config = dict(
    n_layer=14,
    d_expert=64,
    activation='reglu',
    routed_scale=1.0,
    balance_loss=0.00278,
    lr_router=0.000424,
)
Below are experts of layer 11 (counted from 0) of a mixture-of-experts language model. Rows are named router (the router's row for the expert) and show model dimensions 0-255. Each number is 50 + 12 x the weight over its row's rms, rounded and kept within 0 to 99.
After each expert's rows: "comes before" lists some tokens at least twice as common just after its tokens as in all text. This comes from a sample of Wikipedia text that the model never trained on. Tokens count by the router's weight.

# expert 3
router:34 47 28 42 55 35 55 18 52 43 57 76 65 40 44 57 65 38 52 50 81 35 59 59 42 36 47 40 41 41 53 42 62 43 51 58 67 38 48 77 55 51 48 41 74 40 49 48 55 27 43 53 47 58 60 44 48 45 62 39 37 57 57 45 35 69 49 45 54 61 42 63 60 64 45 49 50 48 33 52 48 57 58 62 64 58 54 37 41 68 43 60 52 50 72 50 59 70 34 45 51 55 61 35 63 41 36 49 29 50 68 30 41 69 27 34 53 44 63 51 57 40 76 48 27 37 35 43 51 47 46 69 65 73 60 49 54 52 46 27 52 53 52 28 70 42 39 63 54 41 37 67 56 54 48 60 55 56 63 42 32 32 77 46 57 35 55 61 55 62 37 66 44 52 53 70 42 45 61 35 53 34 36 68 47 57 72 27 55 32 51 61 46 58 50 57 45 59 51 38 43 49 76 43 47 48 50 26 34 35 52 42 58 27 47 30 49 49 55 47 51 55 37 35 62 49 50 60 30 42 55 48 62 32 49 45 48 72 45 59 64 58 45 42 46 48 69 45 46 31 28 68 68 77 53 36
comes before: "0", "5", "3", "4", "1", "6"

# expert 21
router:68 46 63 37 47 67 65 46 29 50 46 53 57 31 72 39 66 45 36 63 60 43 67 61 43 46 22 61 62 56 53 54 53 60 37 28 58 37 44 56 38 48 43 39 42 31 62 46 43 64 37 64 25 24 44 43 73 39 56 30 50 51 68 62 49 46 56 51 73 58 45 36 50 47 49 69 55 20 43 50 56 49 61 55 72 58 46 53 57 53 33 50 40 41 35 40 65 58 44 50 46 58 50 30 70 41 69 42 53 39 29 51 32 62 37 53 33 35 50 35 48 62 42 51 72 42 34 31 47 51 79 67 38 48 45 54 45 54 46 62 65 69 40 59 51 51 51 39 58 61 38 38 56 38 40 32 52 48 60 33 43 42 54 33 20 61 53 58 60 49 52 51 53 57 47 36 34 36 39 44 29 42 30 41 48 37 43 51 72 56 56 29 36 47 43 47 55 31 62 42 50 63 73 59 35 45 35 22 51 43 50 34 47 45 35 57 39 56 78 51 51 24 62 43 58 55 61 59 64 49 50 47 57 41 45 39 59 48 60 71 66 53 71 43 46 56 49 56 55 37 74 56 39 44 61 55
comes before: " |", ",", "–", " ", ";", "\n"

# expert 37
router:59 50 42 43 36 53 40 49 41 57 57 46 48 50 40 60 53 57 61 43 53 47 42 59 57 39 59 54 34 58 30 40 31 43 58 46 61 34 56 55 40 39 38 43 44 32 23 44 42 70 50 65 62 44 65 55 51 41 48 53 69 39 44 51 31 38 25 44 58 32 29 69 28 38 66 41 65 54 66 32 48 39 58 74 40 63 35 41 58 32 45 48 60 66 46 36 43 30 62 55 66 38 22 39 29 48 40 55 70 59 27 44 43 38 40 62 33 68 62 40 42 40 50 34 54 35 55 29 78 53 52 33 21 60 53 59 48 32 30 62 57 35 58 45 35 36 39 44 48 51 60 69 57 52 69 50 53 50 60 52 64 68 41 66 52 56 49 42 60 49 52 55 55 60 39 37 67 50 55 56 75 64 47 54 46 74 57 36 53 58 43 30 56 65 35 61 30 38 58 37 49 63 40 34 44 37 64 41 40 60 67 66 41 45 49 62 54 67 57 36 59 59 51 37 70 61 47 59 53 77 49 64 40 42 43 43 58 60 43 64 56 45 60 63 34 28 49 59 56 42 50 44 51 76 35 37
comes before: " of", " was", ",", "'s", " and", "."

# expert 9
router:42 58 46 83 47 47 47 48 50 38 45 63 51 47 42 31 37 44 52 59 61 41 48 36 54 33 51 47 57 45 44 50 39 50 47 49 59 72 36 35 55 48 45 53 74 51 40 51 29 56 68 57 57 72 53 73 70 51 53 45 50 79 48 39 63 35 55 75 64 42 67 46 49 54 65 58 41 16 38 42 62 69 57 59 46 61 60 64 36 52 50 68 58 60 48 53 62 45 54 34 48 56 60 34 60 50 44 69 43 68 57 50 39 62 55 34 50 52 37 59 49 38 53 52 42 80 43 39 61 34 73 41 34 39 56 47 55 45 57 44 48 59 31 43 54 20 74 60 60 51 56 34 60 46 27 40 57 48 55 39 73 60 76 42 47 42 58 46 43 67 49 63 68 63 54 48 52 72 43 39 41 70 32 52 49 46 38 48 33 38 62 48 34 62 43 61 51 51 56 67 56 47 54 34 69 51 75 23 54 45 53 60 46 51 61 48 39 30 51 53 62 63 52 24 43 54 70 43 50 76 58 48 51 37 65 58 41 34 78 68 71 35 61 56 55 41 44 62 52 50 37 54 69 58 47 63
comes before: ",", "s", "–", ".", ".\n\n", " and"

# expert 30
router:71 51 72 59 50 58 52 54 49 28 43 52 29 52 54 53 42 38 72 48 62 55 60 57 60 53 37 48 39 47 42 50 55 38 41 44 47 35 60 46 72 26 36 62 34 71 33 68 51 48 52 53 41 29 62 33 46 31 27 41 53 37 48 55 24 53 30 56 26 21 60 43 59 53 46 58 37 46 38 41 33 55 24 32 40 49 47 71 17 60 48 64 45 28 48 36 55 46 44 32 47 47 36 34 49 44 64 54 30 31 26 43 65 35 59 46 42 48 53 62 62 46 53 55 35 39 47 66 48 39 67 49 37 63 34 60 56 22 44 57 17 65 45 31 46 56 57 41 65 46 51 57 53 41 62 64 39 54 56 58 62 42 50 59 53 43 58 42 58 54 45 50 68 60 45 39 48 69 49 44 55 51 32 39 49 63 53 50 60 36 57 45 54 63 34 47 42 46 40 39 47 32 42 64 62 52 57 38 73 42 26 53 57 54 37 51 69 62 63 48 34 44 58 38 39 60 60 57 58 47 46 63 50 48 42 55 52 45 49 75 28 57 32 14 26 41 45 53 43 59 51 50 39 41 55 40
comes before: " |", ".", "h", "a", "ar", "i"

# expert 32
router:61 39 49 44 48 51 59 52 60 44 47 41 75 56 47 31 48 54 49 74 27 61 56 46 51 44 55 44 39 73 70 62 60 41 61 57 45 45 59 58 37 74 51 47 49 57 47 54 39 54 33 42 45 39 51 66 56 59 37 31 52 45 57 61 32 71 55 37 46 56 47 58 49 65 35 45 37 55 52 68 60 67 68 55 61 45 48 61 46 65 69 63 52 36 53 38 39 65 80 45 59 51 20 63 40 33 63 41 69 47 47 38 59 44 66 59 50 66 57 53 47 71 32 61 28 38 42 73 47 50 29 37 47 80 83 44 79 47 45 54 65 45 32 56 48 68 36 59 46 50 50 41 31 50 64 76 32 49 51 30 60 64 52 67 51 44 66 57 45 47 36 57 50 52 61 19 37 50 25 60 49 50 59 66 58 36 47 55 31 58 72 64 43 46 51 51 53 60 47 55 66 59 38 36 71 61 63 58 38 45 42 46 49 66 59 50 45 33 63 43 55 55 39 46 52 58 57 62 67 47 41 45 59 35 73 39 49 62 73 64 55 49 35 63 41 50 48 54 62 60 64 58 49 45 60 71
comes before: "ed", "ing", "s", "es", "ure", "ic"

# expert 39
router:61 56 66 35 75 64 40 55 46 64 37 59 29 51 40 55 60 60 24 47 71 63 40 58 56 54 52 56 48 51 40 64 53 36 59 44 59 42 35 46 53 41 26 38 53 54 45 34 56 28 42 55 61 64 36 54 43 65 71 74 31 65 47 59 34 62 59 49 55 32 31 49 52 77 29 68 58 47 23 67 53 47 58 55 51 56 66 50 33 30 77 43 49 41 61 50 44 74 46 51 71 24 61 24 53 44 54 65 39 51 57 67 66 47 46 33 57 45 43 27 66 47 42 75 28 50 54 48 40 53 70 55 48 41 63 62 33 46 31 65 81 42 67 40 48 63 39 49 49 66 27 46 44 59 45 43 51 54 43 52 50 42 53 80 64 60 42 69 61 39 48 51 67 49 45 50 52 39 55 59 60 58 61 48 65 54 42 47 55 57 48 38 38 54 43 50 24 44 48 39 59 43 37 50 58 48 56 61 55 45 47 56 45 60 66 18 43 53 52 62 60 77 46 55 59 53 40 71 29 58 57 51 52 50 60 59 52 52 54 56 57 75 47 33 48 44 32 48 49 62 52 61 52 53 69 47
comes before: " ", " a", " m", " c", " is", " p"

# expert 40
router:38 61 59 51 52 52 66 40 60 51 60 59 76 43 71 39 73 52 66 45 42 46 53 61 39 52 31 58 32 55 64 45 52 55 57 59 48 50 65 47 60 74 45 44 36 30 56 51 47 65 66 61 58 41 65 40 67 37 50 55 59 66 66 57 48 61 55 70 79 39 56 41 42 36 52 61 49 50 57 57 63 36 66 50 39 53 36 53 67 46 57 61 39 34 44 45 56 42 58 68 48 51 50 47 49 51 60 56 46 57 56 54 39 58 31 42 51 52 49 41 48 50 53 47 72 45 41 32 38 53 59 60 72 68 37 50 45 57 56 61 48 44 62 36 22 53 57 18 62 71 36 22 68 24 35 41 42 48 49 61 34 40 43 20 45 66 62 47 47 34 52 42 37 48 49 43 32 38 49 50 42 43 39 60 48 54 29 53 45 48 51 37 47 67 46 63 68 35 42 30 53 27 57 51 72 48 46 59 66 55 56 37 37 51 55 54 49 67 39 47 70 24 57 70 43 26 30 47 40 51 49 53 64 37 55 58 60 51 36 77 69 55 65 45 55 59 49 49 75 31 65 61 73 66 68 30
comes before: " ", "re", "b", "on", "r", "res"

# expert 34
router:39 71 45 43 67 50 40 58 48 67 65 43 51 62 38 36 50 38 62 34 64 36 37 46 57 39 54 59 48 38 55 40 51 43 40 41 39 43 62 37 42 55 37 62 35 51 47 35 62 37 32 44 45 52 46 57 17 46 62 60 45 44 50 46 77 56 56 56 32 44 66 44 56 50 40 51 66 52 66 61 57 51 56 63 37 44 55 42 25 54 57 34 63 40 55 67 56 30 51 62 31 54 63 67 38 44 38 50 52 49 45 49 61 64 36 75 61 48 59 53 41 43 41 64 40 52 61 74 57 61 67 66 44 56 67 53 60 46 42 50 57 47 47 59 24 41 39 46 62 67 33 55 57 44 70 46 34 34 37 43 59 68 62 33 44 51 23 56 40 60 64 69 53 44 53 63 40 46 59 58 53 56 36 49 39 43 10 58 54 78 45 81 61 26 40 49 34 47 44 50 39 47 29 45 41 58 56 36 37 52 71 47 65 52 54 54 27 60 33 67 38 57 52 69 41 33 53 54 55 58 47 45 60 51 55 55 49 40 50 26 68 68 36 38 43 69 43 69 73 59 37 65 60 47 37 32
comes before: " ", " |", ":", " (", " |\n", " medal"

# expert 27
router:55 49 56 49 70 55 50 64 53 57 68 60 59 53 43 46 42 28 56 35 52 32 62 50 56 49 42 52 43 57 48 60 46 53 46 54 45 62 54 50 64 48 39 43 35 54 53 34 72 41 44 57 35 44 49 39 50 38 56 66 38 43 58 41 70 52 46 61 39 38 60 49 45 48 32 54 47 46 58 47 33 32 47 56 61 34 66 29 47 50 54 13 53 29 48 57 40 27 44 67 27 33 44 49 48 59 76 52 65 58 26 54 31 48 49 48 54 47 52 50 32 27 49 44 82 39 52 48 48 67 65 54 39 23 55 56 36 58 23 57 46 38 35 66 47 40 52 30 50 58 45 41 45 72 49 46 46 53 57 44 37 62 62 25 37 56 33 44 61 49 63 53 55 53 45 64 36 39 53 65 45 47 65 44 32 55 53 54 73 24 47 79 36 23 61 46 47 58 59 67 60 34 38 34 23 59 51 36 34 55 45 26 61 31 46 53 39 53 53 76 57 54 60 50 52 30 56 31 75 40 46 37 41 65 32 56 36 27 53 32 48 50 43 57 44 49 36 51 68 52 39 44 50 37 39 37
comes before: " |", " ", ")", " |\n", " Team", " Cup"

# expert 44
router:57 53 52 60 53 58 62 45 56 44 40 71 19 81 57 80 71 38 65 55 51 56 42 57 53 46 39 33 66 48 81 49 45 49 52 57 70 41 52 54 58 37 60 66 58 42 62 51 46 41 53 42 32 60 33 69 42 69 53 58 52 47 76 69 31 53 35 29 47 55 41 62 46 59 70 53 72 47 43 50 47 47 54 52 36 40 81 71 64 40 42 40 73 51 49 45 41 45 53 50 39 45 59 64 58 58 44 44 25 61 54 31 49 58 65 51 62 57 60 71 43 61 77 45 42 56 57 29 54 52 32 35 46 60 54 46 58 50 69 22 61 40 52 54 47 49 44 32 49 55 37 40 47 67 42 51 48 56 55 56 27 34 36 41 68 69 64 51 73 50 43 55 37 38 41 53 47 57 70 38 48 45 35 73 64 34 53 22 41 52 31 49 65 56 48 55 54 42 53 36 31 41 56 54 59 60 45 69 48 50 57 34 45 39 61 53 68 57 41 39 69 51 23 22 61 37 36 44 51 64 43 38 49 48 39 53 58 39 63 53 51 56 48 58 45 56 33 34 44 34 44 43 45 40 50 57
comes before: "9", "6", "5", "7", "8", "0"

# expert 28
router:51 56 31 42 54 48 55 53 43 32 46 57 47 40 50 65 47 54 52 47 45 72 29 45 55 62 38 29 52 23 39 78 42 52 32 44 66 53 32 55 64 55 44 57 39 38 33 43 53 50 31 68 30 46 52 58 50 30 53 28 31 60 52 52 60 69 41 45 27 42 57 46 48 46 66 57 71 60 42 51 33 65 51 52 58 46 37 78 40 49 55 40 69 76 56 63 74 43 45 61 60 52 50 43 45 31 30 46 51 54 45 27 41 51 42 35 33 46 43 56 45 59 60 53 43 48 29 60 66 37 34 46 33 33 29 54 52 50 39 28 47 59 58 33 37 42 56 32 58 43 54 32 64 66 58 61 35 65 33 48 69 28 33 46 73 55 49 37 41 41 33 54 29 55 44 64 44 62 68 17 32 44 38 37 64 31 68 18 61 27 46 50 34 45 49 38 57 45 51 45 34 44 57 36 44 58 29 55 58 45 37 49 56 47 48 64 52 46 42 61 40 56 40 48 48 55 53 50 35 40 47 54 45 64 35 57 48 61 51 58 45 62 54 51 28 48 47 41 46 36 70 57 55 47 64 36
comes before: "8", "7", "9", "5", "6", "4"

# expert 16
router:48 31 44 51 41 56 50 40 46 37 51 36 60 17 60 53 31 43 44 55 55 50 58 43 45 46 37 42 44 46 33 64 33 52 50 72 54 41 46 43 32 34 30 31 56 64 41 50 42 69 39 40 63 77 63 46 51 77 31 38 66 55 65 54 46 48 50 52 56 63 67 46 47 40 42 49 48 34 50 20 51 33 35 53 53 57 37 61 53 54 57 69 46 46 46 45 56 47 65 51 28 54 51 60 40 38 56 35 58 50 23 55 45 58 42 54 36 63 38 39 59 41 34 62 54 68 48 53 41 52 48 66 32 66 72 46 47 48 63 31 37 49 58 52 32 43 70 69 47 39 68 44 45 57 43 65 48 63 31 53 50 60 33 60 43 31 66 73 51 40 69 58 50 46 60 55 59 51 61 66 60 58 48 56 55 39 51 14 34 26 60 52 45 51 37 58 60 52 40 70 60 54 54 59 47 63 61 59 40 78 20 52 58 52 62 60 51 59 44 54 50 66 41 57 69 53 56 69 73 56 50 47 50 76 45 57 50 10 55 41 41 42 59 48 38 41 55 52 62 54 67 57 43 31 29 63
comes before: "|", " the", "ation", "ations", "ated", "|---|---|---|\n"

# expert 36
router:49 62 59 57 39 32 58 39 65 45 53 52 72 36 55 50 65 47 57 61 34 50 46 50 50 55 59 57 52 34 47 47 57 54 29 49 44 39 60 34 33 52 70 48 37 42 47 69 58 21 54 68 46 42 60 64 38 42 49 50 31 48 62 44 62 48 50 41 35 64 46 39 58 42 76 58 31 26 49 56 48 47 60 68 66 52 38 43 57 61 21 21 45 60 48 53 35 35 47 54 83 38 53 51 42 72 42 36 29 47 69 25 51 59 42 40 45 44 41 64 42 34 45 29 48 54 54 45 37 57 26 44 46 48 46 77 46 31 57 58 28 41 83 55 39 51 63 71 49 59 21 55 40 48 38 69 51 61 24 64 40 45 49 58 56 47 63 48 48 44 26 71 56 51 51 58 57 63 65 47 46 55 46 51 42 73 59 41 65 28 35 65 55 51 41 54 60 40 63 46 47 47 36 58 71 57 65 52 64 59 51 63 57 40 57 58 49 77 57 63 69 43 53 25 53 33 55 29 39 46 51 41 61 45 55 58 49 48 31 62 70 52 47 60 36 50 42 49 63 50 52 46 46 62 58 52
comes before: "0", "1", "2", "5", "8", "4"

# expert 47
router:53 55 41 55 48 45 68 56 44 33 63 52 54 58 36 37 54 44 53 57 51 44 64 61 57 26 67 40 36 60 49 40 39 49 49 50 42 38 59 47 29 58 43 56 50 21 53 60 52 48 53 38 49 58 45 58 41 57 46 42 54 36 66 61 47 52 63 77 69 46 52 41 82 39 67 64 46 65 54 27 45 48 57 73 57 58 55 30 57 62 50 37 57 81 40 32 42 39 32 35 27 55 49 55 32 85 44 55 60 38 49 68 38 40 47 37 60 79 58 47 42 58 49 62 63 47 61 43 55 38 48 46 66 52 46 51 26 33 46 52 49 58 45 61 53 63 32 75 44 18 55 34 56 40 55 43 51 63 67 45 66 40 68 52 48 55 67 47 58 44 79 47 64 50 47 58 34 79 37 41 59 47 39 65 64 50 43 48 37 52 64 62 41 54 51 60 62 49 51 59 73 46 51 54 63 43 75 68 70 46 54 58 37 64 34 46 58 58 50 69 28 61 60 61 60 52 40 50 42 64 45 63 53 44 37 59 42 39 41 46 25 36 55 45 44 30 33 54 39 44 33 58 65 68 41 37
comes before: ",", " of", " (", " was", "'s", "son"

# expert 6
router:30 31 74 28 52 30 64 76 51 43 41 25 64 62 59 36 55 42 65 34 55 37 67 49 54 38 59 27 49 33 35 61 68 45 54 68 57 45 56 37 45 40 33 48 40 61 45 39 68 68 58 50 50 53 52 56 53 62 61 52 35 58 35 41 64 65 59 56 34 65 62 47 33 56 46 51 51 49 54 64 55 52 35 47 42 61 54 54 49 71 35 57 64 48 45 38 61 35 80 46 73 40 40 79 77 39 39 66 50 44 45 60 44 36 68 40 47 39 56 53 58 55 38 50 54 30 47 82 46 56 23 64 59 66 40 40 32 20 59 51 59 45 65 57 55 36 42 47 53 52 43 58 54 67 47 48 52 54 44 42 50 35 32 53 53 43 66 28 45 45 52 45 44 51 50 51 48 25 51 56 47 41 46 47 43 46 49 33 55 52 64 51 37 41 74 45 40 56 60 46 42 41 68 59 53 61 42 40 54 62 45 67 48 29 53 58 59 55 36 58 43 67 49 58 71 59 53 68 40 46 50 56 36 58 56 40 52 36 30 35 56 43 69 33 63 33 86 59 59 57 26 41 41 48 45 61
comes before: " |", " ", " |\n", " —", " Total", " |\n\n"

# expert 10
router:40 57 61 49 66 33 39 57 46 61 45 47 54 55 39 47 58 47 45 41 48 51 40 19 60 55 42 35 55 45 41 56 53 62 51 50 60 44 49 60 52 74 43 53 28 60 53 52 42 63 62 38 56 38 60 65 36 61 65 51 54 54 41 37 59 35 35 53 39 49 66 48 40 45 58 59 29 68 72 52 27 62 47 29 54 33 59 43 55 27 71 31 54 61 55 70 74 42 40 65 55 50 74 57 87 57 60 74 53 56 73 36 37 50 74 49 39 43 48 66 37 57 74 55 46 45 59 51 46 44 63 56 57 73 60 45 58 23 64 40 41 43 61 23 55 39 69 50 58 57 33 63 52 44 33 72 41 37 51 64 45 58 40 58 60 50 44 41 55 38 36 48 45 41 52 39 42 60 45 53 52 60 51 56 69 53 48 40 43 41 59 34 50 53 32 46 44 41 67 63 39 39 72 41 42 53 43 63 29 39 35 51 60 14 46 45 45 52 37 52 58 52 54 47 50 48 55 51 46 32 45 39 53 67 41 46 52 48 40 52 22 50 58 31 29 25 44 49 50 41 16 54 59 68 63 35
comes before: " ", "0", "3", " +", "%", " Party"